{"d_expert": 64, "rope_base": 500000.0, "parallel_block": false, "warmup_steps": 200, "doc_mask": false, "z_loss": 1e-05}
Below are experts of layer 5 (counted from 0) of a mixture-of-experts language model. Rows are named gate (a neuron's input weights, with its number), up (a neuron's input weights, with its number) and show model dimensions 0-191. Each number is 128 + 24 x the weight over its row's rms, rounded and kept within 0 to 255. Numbers have three digits each.
Before each expert's rows: a language model's description of what the expert responds to; "mostly gets" lists some tokens that are sent to it at least half of the time. This comes from a sample of Wikipedia text that the model never trained on.

# expert 23
What it handles: Mostly of and colons in biology and anatomy text, as in genus of, epithelium of, plus Type strain and Genus labels.
mostly gets: " human", " Type", " www", "Scientific", " Genus", " †"
gate0:134126158124111120141130138133149137113129156115132101165179183136126092128092123123122103103166097119097117166141114146172128129123136170118154100114118155162098124122134147113137108120091155149138105127111110102133145145166138142099132094107126101155085146073139151127112120096146141107126170174122090079124112147110134109144141140105148141114118151103162151109082102134163111161131126148149141141096139163144118114098094109138148129077100140095122127122116134150089106163159169062140144142146129155147099178097086148121124159144109134147091141133088171147157143146162118104
up0:155085090125151124121096165090106141108157093139140143121099096134060112101115126099142129190138174132111107110151104122131111113153153105129123082138129104120122131155129143119108109111163153120107138135150137143102143135113121111128111133143126147104132121189084129150112123130084127164141127109126147135157117098143133152096126113147131120111117109157117102154116148103119155135134162139076123139142108131118143123143127157140161114164106110111167159129128110124183103147108137191108157180120150113157175064162154129086104150133157133139157131131127086170166127100082116149

# expert 18
What it handles: Word stems and inner pieces of technical, mostly biological descriptions of species and anatomy: therop-od, ely-tra, for-ew-ings, dist(ributed), gra-, skin.
mostly gets: " dist", " gra", " edge", " god", " fin", " skin"
gate0:111120126123129144145101105151108093119159117146119174055108136145140113125123139113146139131139140107116130140119103128167131139134130143166116142115170089149099121125119101124141109180158100105122107163121141142171131151140164126142132115104168114143173114136111131130145090090137131190122096140152133080134128077105174145149135067033148146163164108141175127156121094154108103128095148127095122113131145148148128154118086157111119146108121144128107141138122119146124114108113165178127125137132138095158143101095126133129119121160170130138105109102140102147141101111158102128
up0:088114122106098095118136121156119139131129129145101140073120134107114111111129133126107144141113135077128117146154123123139136169159116133107111175130171085123090155159121129164117130115190133145159140126132155160167091142078147107145130153089112098127122118132148087123148092100166122190141118122146115085159149118111111107113118077094118134138124120133144117139138096133137111099082153101130125128158143118175105130139109143156143108096104145089095135115122105139142079109085130130168126110146144135125185087115159172126109158148150133138131138128161167098150082155159147125

# expert 26
What it handles: Short mid-word syllables like ho, fo, sha, especially ho in ashore in shipwreck lists, plus Scunthorpe and Swinhoe.
mostly gets: "ho", "No", "fo", " Ye", "Go", "sha"
gate1:126150102144161086112119129137152152103128103165143130082138116100141115119107115159170150132113149133155123148114129179148081131136121105161085130156169158116078119118163112103144077114088095121132135190178078123175130131109159159171135133149138146142128103110122146117160124116157150118154107115139141088137132161170117134162099139132092133171105116169111119128150120163118122131087143142142130104086122125152110126180073140124167158114141101134124107145152142124150148120124130153130121133191112123087114162135161113099132106151144123125119154107153131132142117152114154113
up1:101083102075121131142141137124118096158149172119110121099153132108112121130186158094131086145134140165105165165116115149159120147125116126134114124136160131125127166114125137116111143128123152142113119073120114119151113153096128119082098117161121088085138138145123159165139087160144101146123155137122151133143111104122127103092121121105127165156154137124078114171132191120135139139106118109154126090124116103140121129163178141125164062145133113150141126126163113156089111167140133110118157112127103117145146155091075120090145159118124068123131116115113126087104139132111168130

# expert 58
What it handles: Inner letter pieces, mostly e, l, le, re, inside names and words: Norfolk, half, Boulevard, Wolfgang.
mostly gets: " Re", "Re", " re", "e", "l", "le"
gate0:088123145148133107111136155130130157101132097129143135104140155114123148165105139134089111121117137191133124106137147105139142122089125161150138105205094103136094078106118146131124102144138081119127143123107174081149099142144080140189169164140150153157098108105148141172094129134137115155128123157122116137120166170088125140116132140118123130142170115125140142179130092133105128133127145117127129129121181106115103117093126120112113109095153101119148156155150163154154113115159120112126117144151118104090109174162129136126105112157100139142139082139118091173114155138101125092
up0:143089108106130139145111064139115112164116119151124096149090107121128139076145117108141152146126116123124089147101114114114113152168146089150131156091127130099112120167143120149128157110102159110128086144090103173135134112085163073090125109125130115078112186154091146101150139146145137089108105128151132086152124084121113093115114073156108145103117110147113108077103134120171148132101114151147134122133117176136109123119141160122128163182109122129126111108123103093113141144143099108124145109096124153168156153115104144141170136125159133121137149099125157107130119086133129135

# expert 0
What it handles: Opening word pieces of surnames after first names, like Dem(psey), Conn(or), Ze(lensky), plus 'ern' in alternative/alternate.
mostly gets: " Burn", " Mun", " Wright", " Mand", " Morris", " Fern"
gate1:111127106120129128153088134174109099125119155077109079141165128113134133157107121122125116116144143090207154149124152089089108133089130119178139116149162131119138106111142127089092099104089098140144138122084122136136154180126097154097133137148073134171140102118164153107157168151118131141134131127137162144116122115166164095143142106120118129185117110176162126126139120104103135136136098144097127133147117138109133129109131124117076121127122145090087119093097127124148091166100135133106140105161160137140117126133156111137107083173122132121114115148142139070128141099119122109
up1:146123130103080152137146131102099138172137116154124164110159130141166164125122119115153125137142168143100130151108117163162170096129095152126104093149136156149118144122070130152157131137147144131110152130178109130136085064119120104123117114140124136140139127099125107104145131104095064138111170142134114139159095147147136176168165139132128133088096162099093121148105120122119131150136145149137138136123098100106128080128150117127138181151151151151186136165139102148110110107120093142148160148115154122114105176148123092133150153069140138153117138113103143157144131109099137159

# expert 46
What it handles: Dashes, slashes and symbols between numbers in dates, scores and ranges, such as 1913–1980, 69–80, Days 16–21.
mostly gets: "–", "⁄", " −", " +", "#", "×"
gate0:119168164160099102156126147150105122126157114083078151131132129128132163163168155144109156111109164153139110161088101087106080100141115107155124132129126130142133119162116131126113117121138106103119117119130140099136151080129133128157106128124119145122176129147103122109194121175138164101129122137105147145118090165147138129106157103107126111128170121169115128127107112135121109184157086058124102152152138143111108087133122114178151127105106141118097106116139076138155102133103123084154123110150083075123094136089116125115089158109131109132130138131150091113135124145144134147
up0:118132105146118147145098135112128135111139095107075100107156082130140132140160113111130145146119141104106113130134146105083156080117141130122129126093108104110065125149123099134158119138112131132124126155107124107124140158147121133192113093154114161151131139095061149108144082164166146127142153176132128157127092173107156085135118095098156144129112129167105149117095131137083130146179123118123118198138122149129127161139127140137132157116084090137080145093133131138123084121094109098150137091145155095131150158147125132160105143140129083113152134127127134111128148154092140137

# expert 24
What it handles: Inner syllables with m/ma and similar in names and words, such as We-ima-r, Fe-ma-le, G-iam-pietro, plus line breaks ending table rows.
mostly gets: "ima", "ema", "uma", " Nik", "ma", " Emma"
gate0:151132146159123121081106113149162082132161132148145121134128109101134132150155134138118110113116097126140133148188140186134100113125100108125123129161132147160143059133126120108103164137116133160133089121146110146133163138092099148075111146104180106137127081138116118105172136146104128139137147146145134096095122132159145106113097099075168135104133155100098144141135107126113107092153110136160138116126104141132112134093190094129143138121095179190109143117116145116134111092131150160150162149167107140123146112164132149133119148099125110123109133171116153117145177131138126089
up0:102128100131162167142153087127095124172124142155096175141152128142109134147143102111123177141104111102132133149102142086147152105161143130121092108118156153113078164130110085152150114120114085161110170110113128154140155109109145132146121160110101129129126136116146109170141128130132118099115156126130082131093158108113102108134138155099104125134091151145172093142115148154116155140093126130185124133118138135153108100152072118150125125118139079114154076166110092104130142134128127118087115110071124127119117101152121136088176104128152102151109144094136154158159142164100134124

# expert 62
What it handles: Interior syllables of common English words, like ru in February, alle in Gallery, bil in Vanderbilt, plus role nouns like author.
mostly gets: " Daniel", " author", "bil", " actor", "itor", " owner"
gate0:133158141099092110105116188087150164092148149081104127112109107160121158141140113139114125125123156106102149122101131065111141173134121143141152140131080112168155108121108121110135083129135091123104156160149096109099161071144158097107140137115155149103152163105159111107131146133112104116146130099175116143130164182097168114142119152121159169145113112092134120150115149140082110129103072127104109133131148104105114145142086143093172128115122142110116134096133162165136142151106101106123089154137135138138139120144147146140113115112087141136123114111137104148119121120075110140
up0:143108151114169125150121088151085103105102165185147112132168076146170149094137139160133111139126103126102129138147138158143137097133104095144160132119135136131136117176130135094128139149124094148125134159110100091090121171140113093151159120134117115088101105129130128105123096143110121146121093129157141120115113127145088062148153098139100135148173164131136149146133156120165118138123156148123150088146134151140146111158149120155094133129093157132157144141122098090165142128164154075138151096097052135129128108110113125135137123151111145101102128126129132093140072131117105094

# expert 22
What it handles: Prepositions right after a noun, overwhelmingly of in one of and point of view, also for, among, including.
mostly gets: " of", " among", " including", " Of", " representing", " involving"
gate0:100102126130169082109147117146130141100088154127085159147110171164156125104119183160135124140133117159136120101104083142138160099117172109133139108177128133112125127119164128142160173165171100129127149132128156099144122174132151135071095089118133155122143169115157155134110162130148091118111120110150116128151140142135122103108129142145095151148112155161184123116100172130120105113149121074127117120109096128121123132133127123137067131119124137125161093133164143141133108137148120157154142158128130117114091123157099132127142104060099069122116116111127163129134168111125107128
up0:130168133118105165189116118119121138154118079112145134092153070102084135139093093100115109156119135136116132146159146160104098175115135142143109119115130128108136119124096128138085133103127131122127113101095123178114150103106140103137188127139140117132104124145122132131149100153101163175164158143122123172139095122111095145112147116135143132089127066116099155152124109139131133112099120155089146150124168117093162167126140135135177137151141115129081177096099161106123128131095112098120123091137130135180148164133163144135113117185147135140103138135127100139156105110118143106

# expert 56
What it handles: Pipe characters and dashes that start table cells or list items, especially markdown table separator rows.
mostly gets: "ry", " Kay", " ;", " Pedro", " Barry"
gate0:079170155134124098153117086153135166093091121132156130155146135138099143157171134190123141111115143165104171166104083084127113110110120147129123152149113129143132141116133108128103140122145075138102120131107155112138091100158156143134112109149122150132103099153099139102133140125128168097117101142101136113129156108105153097138140147105151134083156121149180128151125105158084135120123102062124108115129112138112100070125113150128084122101149128153116116095100142151147132142169104106142089125175107112166098103118138134152124177112155117109138124126090142124111152113152101101
up0:140087111144139107096141109149095115104154153139156129103071139151118169080075092172128132169137139163125102093175121134136134116108106145174121082151139117132127097108148161147180144133140099134133119165142132123132113107137114151126143134120155133110141149154119094115124152164104140129126152149125119125121133106101140147114102097099146140146060154123129074113131096133117161097149145107135132105167133128172130120160117144125135128118111150131098134111182105091120105119106143143137112178148200114128182183128160133113143161117086122124137131150094102133107137117149115118

# expert 32
What it handles: Plural and agentive word endings like s, ers, ins, son, attached to nouns such as catchers, Spaniards, Smithsonian, plus kinship nouns.
mostly gets: "ers", " father", "ls", " members", " brother", "ins"
gate0:129123072104130104118104129105102135175093162102137149104101119121137141123158111129123168157137087113165149152117111144123142106142142121124134134118133157120139073141086100133145122094092142147171114150141144127182105158104127141101130165143115149098117136137147121126154170134090091141104108105083120145148147166139104123169138136105164138140160140125109115078097098154151062172141141158162132107152118168116139116160071129131138100157157144103158132126115109137133133110132109122147125113155157095140155128131141139113066141106140126114129100149099116118089157097141183150
up0:150144114122086087134135136099151122146107139144108139156086129146145126142115165099119105134127078143106149118113127146146104176125124152163116136123115082096110137155140127096134132170168185116111114148145151104103139089139121133114145135153124140095110174136098143170115163079095117111136055134143155133117121104127143183115109062147122081108108127124145154157130149118145141115108100131069126107139160112159141173136107116092099108128156155153108129139174159116122100144122109098130162154143148122130141136122144115182132137110104105119109103147162135102138103147171128114

# expert 63
What it handles: Prepositions after verbs of placing or movement, mostly in, at, into, to, near, within, e.g. divided into, housed at.
mostly gets: " into", " near", " at", " within", " under", " attended"
gate0:154116167131107151114137140150137102122162143135129182136104154123125168110102156085126135099134144145131107117149121145101113150149116112135155124140140153101114103153113121113124127120133073156082158116125166094132148136126117136137116116087184129188148149163161101097137153105147127115138111116120124109128123130141149161121099099156148135170135116108116106119130122082128160146119150092168123151172114119140099136172163104142135115101151133166135084130153093110139126203179149099154116133146135116174108093141114172115135133134132093139144104121140096182142107135195121117
up0:142103105131133108113128154110159122156110125100082100141145148123108115123142108136127097143100122075086128141114122131127162090097120140135086085152095119123126134135160132136177130155154196131158097158142102161159108143121172121129140143120107139091143161125112137105094117137141140139127128127081105120111172130136080107127150124094116139070109118127131133175158116157159115123126129135104134117071139095125165115115099101126129168137101096126101151115170155148133149080113110164125171153095144137094132127115111110106141125150120175095110172080075125130112122137104120149

# expert 37
What it handles: Names of countries, states and cities, often the second word of a name: United States, North America, New York City, France.
mostly gets: " States", " France", " China", " Germany", " England", " Canada"
gate0:164133092091106090075088119134136155111158117183133166146124110116166111100142103181142149155142117176138087177119087115134145119158142119134094116109148161139116153181127145128130189081150118147107135136184146135112128078091126130120136106112100149122150111112182139138118138144124154129146127112123152139145152065151105096118093144143142142098109121146125136142114087157079139121090120123116129138115103132127107123129124104104143167138139113111106176129151146143122108126118101138154112133139153078143130122105073106111116118132171125151100110141117099124136137152121125163
up0:127099137084127104113145075089155141112148117191115118133136144127165128118101138159115129140122160096106098164141108157159124118111121149127146103127139156112124140138126141122124198078110108132157156116125134095138089095130141158118167129102130167153122132157163154155117152124110146113153146098163152114141139112144095117139108117135137106120121133152158119121156127148077130095094131117183161114112141142107136126140108091145101158131121105123100158134115167148084075172191118151174130128164139111154098120125068110157119117097136095112101150109134116100149098128124153142

# expert 57
What it handles: Periods, dashes, colons and degree signs inside numbers, coordinates, tables and scientific classification boxes, e.g. IUCN 3.1, Insecta, Arthropoda.
mostly gets: " Animalia", " Arthropoda", " Clade", " Insecta", "_", " †"
gate0:058110123112118097131138117079125141102134107155049112134142134098087117132156138099135105099093094103144137100123118144158087173074112114127159059157159124141156128114081117117129164142122129139149097081129117117128129137109156153157149141125140099135131133107133099131136131136167166181141178113114123122089086126114151129138119131176136133117118150156097095111156126120176157100123136160119116115135114091116105135108124166140129146118100146139160109131092125111101110137088127126123127144113142146104116130117149107072101092136090151144116126103140101114154152094125125122
up0:123181139142110101124163153132092133134115131097118140160152104141123104143150074155150125160125113189126102116108130114072118116138181162124113172088128135141120080143144124122093162130157147107124130135148163102142108102128098127116131108146155126129163110123144140122141136122124105111139154125149136143154110125171133116095146130130125150124139107119153139148191124109094093157154162123154122107145134083105142112152071168132156111096180134120036124118147141116123167120108102122155076117134113114148170099145123158128116155127145131099146122111122145081120117105112159116

# expert 28
What it handles: Single capitals and capital pairs inside acronyms, abbreviations and table headers, such as EMG, BPG, SL, V8.
mostly gets: "OR", "OS", "EN", " Records", "ED", " FRA"
gate0:092201087148130104168121105090148128088153174131083135118100153088197132098113145119138139134087131112148084115134134119135160115125123117122114152114122130127133109137105093120154101140135147154117161113125120135144126123141155141158092125152117112126181137159137126134156130158106106104091117149129160092154113139142100100162149101098150136113124124133099114110112129164097184128153109114103133147155128120082134126108135126118131097122144116190154135119106098158107100158129145140168126160149126155096111109104125108111125120085159135107140113120094081126102168118149069166
up0:148136109146110147131125143124155159149088138154159097129130120061137141106117133187091079123106134084132124102150109123116145136110145110119166073092124112147101154168149128153145093117131114141130141168103114144098164086137112159104115093131170163119084146144117117109082118112137130139145122121173131124156132197096105130145147114161136181098143120146114125137135136092141108094100087125171140140140115105166115154107128127141147147130116120136113166117153101117143146132127161145153157144129133108174125105139117144102133095077103152135116121157149122115146122151175112080

# expert 48
What it handles: Paragraph breaks and = heading marks ending infobox lists or sections, plus infobox arrows and Succeeded/Preceded labels before new headings.
mostly gets: " Succeeded", "\n\n", " →", " Clade", " Preceded", " zone"
gate0:153093188157119079131139108105138136086107097142121113138117156119137103093054133127160154098127162165123096144171109154100128121124134121132141164137148119140132176115118140125130113124122114154097136111119109157083159158127086154129156129079125145135127131095151167110143179132164157094156117133102135121160142144122097087118154128095132089158149128094171149166137132123123116129139140141098101130123096150154136148141117121119137122082115139152082119119151110120102116124114157138133123136160161080098121112137159108188160138111159117116181171115146114121136149142099137142
up0:129096144094105131123160145099129143152115135169102169134098149128102134128110103087103122163129110116161153144086099133140154153157141107114122127125139109159119145147110124123122127119128088165109160187108079144100138123107130140169148121090136132117159119115140147147141107115126140183118121167105128108150081151104154104151098177115141117111129134137126123189138178149148167143092094141090118156135072118105148155086134187123105138117108119130112127175157155132113119139125122154143166148136148094113158105131138118162105138136076099127145123100136132087075130154142128146

# expert 27
What it handles: Single capital letters or capitalized openings right after hyphens, quotes or brackets, as in anti-Kurdish, Daco-Roman, O'Madden, U-122.
mostly gets: " H", "Se", "Be", "Bl", " Sp", "Br"
gate0:118129131125096147108137127132133129076093160116134127162217116117118141080123159111117150099127099131122131126146149140126128128136166141140119086161146122130112126119095147114159104147161159155185131144141097128126108140101119113199143197165151139128114139148153111155108097095126124138106144111121088135162127122146148122112149098127113108088150135118148118174072087110106114135100120112141101175109125124125178092085124148106173135093112156116121154119137108129133108141166120093165103114148128106142129171118131102098118113148091142124122122101167149116162157131141137137
up0:107088134104136150162123120127127111109113129142117114132111112123108124169191107158138119106135101073161161135113105113163150115163135158112139087115132140158141116154114099160096139093177147133100080111122120119085110143131151115110172150166157113102127134124144105106147108139140115146107136150149151125144130143082152117113108113111114148129128157150095104106126103130124170114140140140154094123142149113093191101129111169109121130083104126146162146113105083111120121121088084163088115183114120128110120191075158101129114139126119119146113162149134121111110096157136112169

# expert 41
What it handles: Mid-word syllable pieces like vi, bi, di, sub, pro, as in beha-vi-our, canna-bi-s, cer-vi-cal, plus line breaks in tables.
mostly gets: "vi", "bi", " sub", " Pro", " pro", " vi"
gate0:102144117155128078110103114153118149140116116092121122120141111172104092140138164117102072103155131142150112166138092200187138133139112141132161138168151116159145132110144150139108123137127124109165119143129114165103135133134103122125143148136140109084161112139060170119079101133104128115089110187131114141120164089136130127142115095114150105137175098128125070118101145137133114125129132109115130159165143137081106159134088116107147133096143099119149101158120136113121147150104152124123120142091129134095122165095130146129129098144112160113098114125094130116086110152091160144
up0:127127123133118139154175138147149134120122154133126166140099115106127170108106114177145165138118098164097132099138137075113132136153148140134087088109100149103105121164071114122119121106165128122086153167151115065149125086144159162145138120145125126185108153138163129137123164149174151082142174113109146125124109177117130118139140153136110122139128166114110161164175134124098164123109107145118134124106126148154140094129169141136123158193101143138125171119106144119115134119129113129102151079150104106171133090152131107115112103100108086121136140136148112128120142114151110133

# expert 38
What it handles: Word pieces inside Latin species names and scientific terms in biology lists, like th in erythrogaster, um, ensis, idae.
mostly gets: "idae", "ensis", " acid", " Formation", "ski", " brown"
gate1:104104115143132136125138135108113152112139199120123136188111124087109144154111114142123107116139137127100130158134105114163118119119094148122102123161119119141169119112146106101070096168110147166115116150126115116159153140132152163153150160128158115108166177140128094125131122151142109112115192109112133109153120109174136115142131126072123148143112170170138158118089161125086131112110133141115073107156137138150129081147138118168142131114135117140121149096161177129113103121100121143141095079127083130103105161060139151125111115105122125144128143143143093100150128109115086114
up1:135162149170124144112101149162124133112109159135115125123120145131083116171116147106101145134063093149168139130131141096138112127112133140098154127094157125167101134162094133131159138131101098123113156150135136135144162142129133117147125146110157151136182145147091136088146140128151126114121164140092114124138160161129111095126150121111143145125128168094117107147121099117078124071118168152171137140065122187117149155158147111129142160091139077103123087131109137105130111115122091128148104157094124141147121078168125122111088140166158105164131102100122107105107105109117137114

# expert 39
What it handles: Line breaks after == headings == and heading words like See also, Plot, Background, Biography, Early life in article structure.
mostly gets: "See", "\n\n", "Biography", "Early", "Film", "Awards"
gate1:100139141120138162120141137140100165149107185081151128143137185129121115125150122152125125094170150085130091124110173109141126110136144144129116114117145094101166134190072117115085135134136132152123144102128104117123127115113134143165153153137123157101094135139133093115093125130133180133126152108138167128145099142208116142109128108142124154150147108148122128099160148145168160110123133177160114113114089129072121150103119115112114123143130105135090076105123094099111146128132155170149137117151146164116131087109160168125114140158128140138131115115152146116168088140094122110
up1:083132140136119127165091112143135143139160206100082123149123128093124092146189134147110125124149116068127088113131105123136137119128158131106101155127132138168126128158070136125124096129132142151129167124124117143126160095093093141104125156103102139106113095170101171160123116126162147100148136083140146142107143141184126116120179124103141136091108125126169131131150169106124111129126171142106128115102139115084148099150203134133152121150187154116111114129132119107141114128126116103161121157162126119133114107135134126116129104149132097128122111161108161140107122165129157141

# expert 35
What it handles: Prepositions beginning a phrase, mostly in, also of, on, by, from, during, as in Women in law, In 2021.
mostly gets: " in", " during", " In", " within", "In", " During"
gate1:106171125143112170120148113108110151100134106193098129105113141146103165105129115133131123105125128127171150111125057114121147108143153110129127113092159105134129119134097124161128101089104106114091147163143138115113158112120161095149113117147135102182148124126110110133148093150121141131101117099149160142141137122147143106121097115153096126171112148134106072132118158122119120129144104118163138126128131148103111104139143154158133154124083109141105168113154162120122112114240122130109128164138162152116092144152151145090181127120140133096154098100136126114122148105130087148
up1:124163102137143145112147133099134126100143129149126129131128170120119190104119105124131143109111146142170178106155082125111109136165111090126124130132151138140143135128116102127128096115126103100109117152143132114109116108125170107159145112152110124167170163128098117144168110141109157138119112108161127136166174123142146116118096121136081135199113140110103088138147166099120103104116111090173143128101143156112064115155137139150116128129111133159109132109125139114131135132220135084122148165157147119128080144141136175097152121099116118131128137072146135157106152119153159125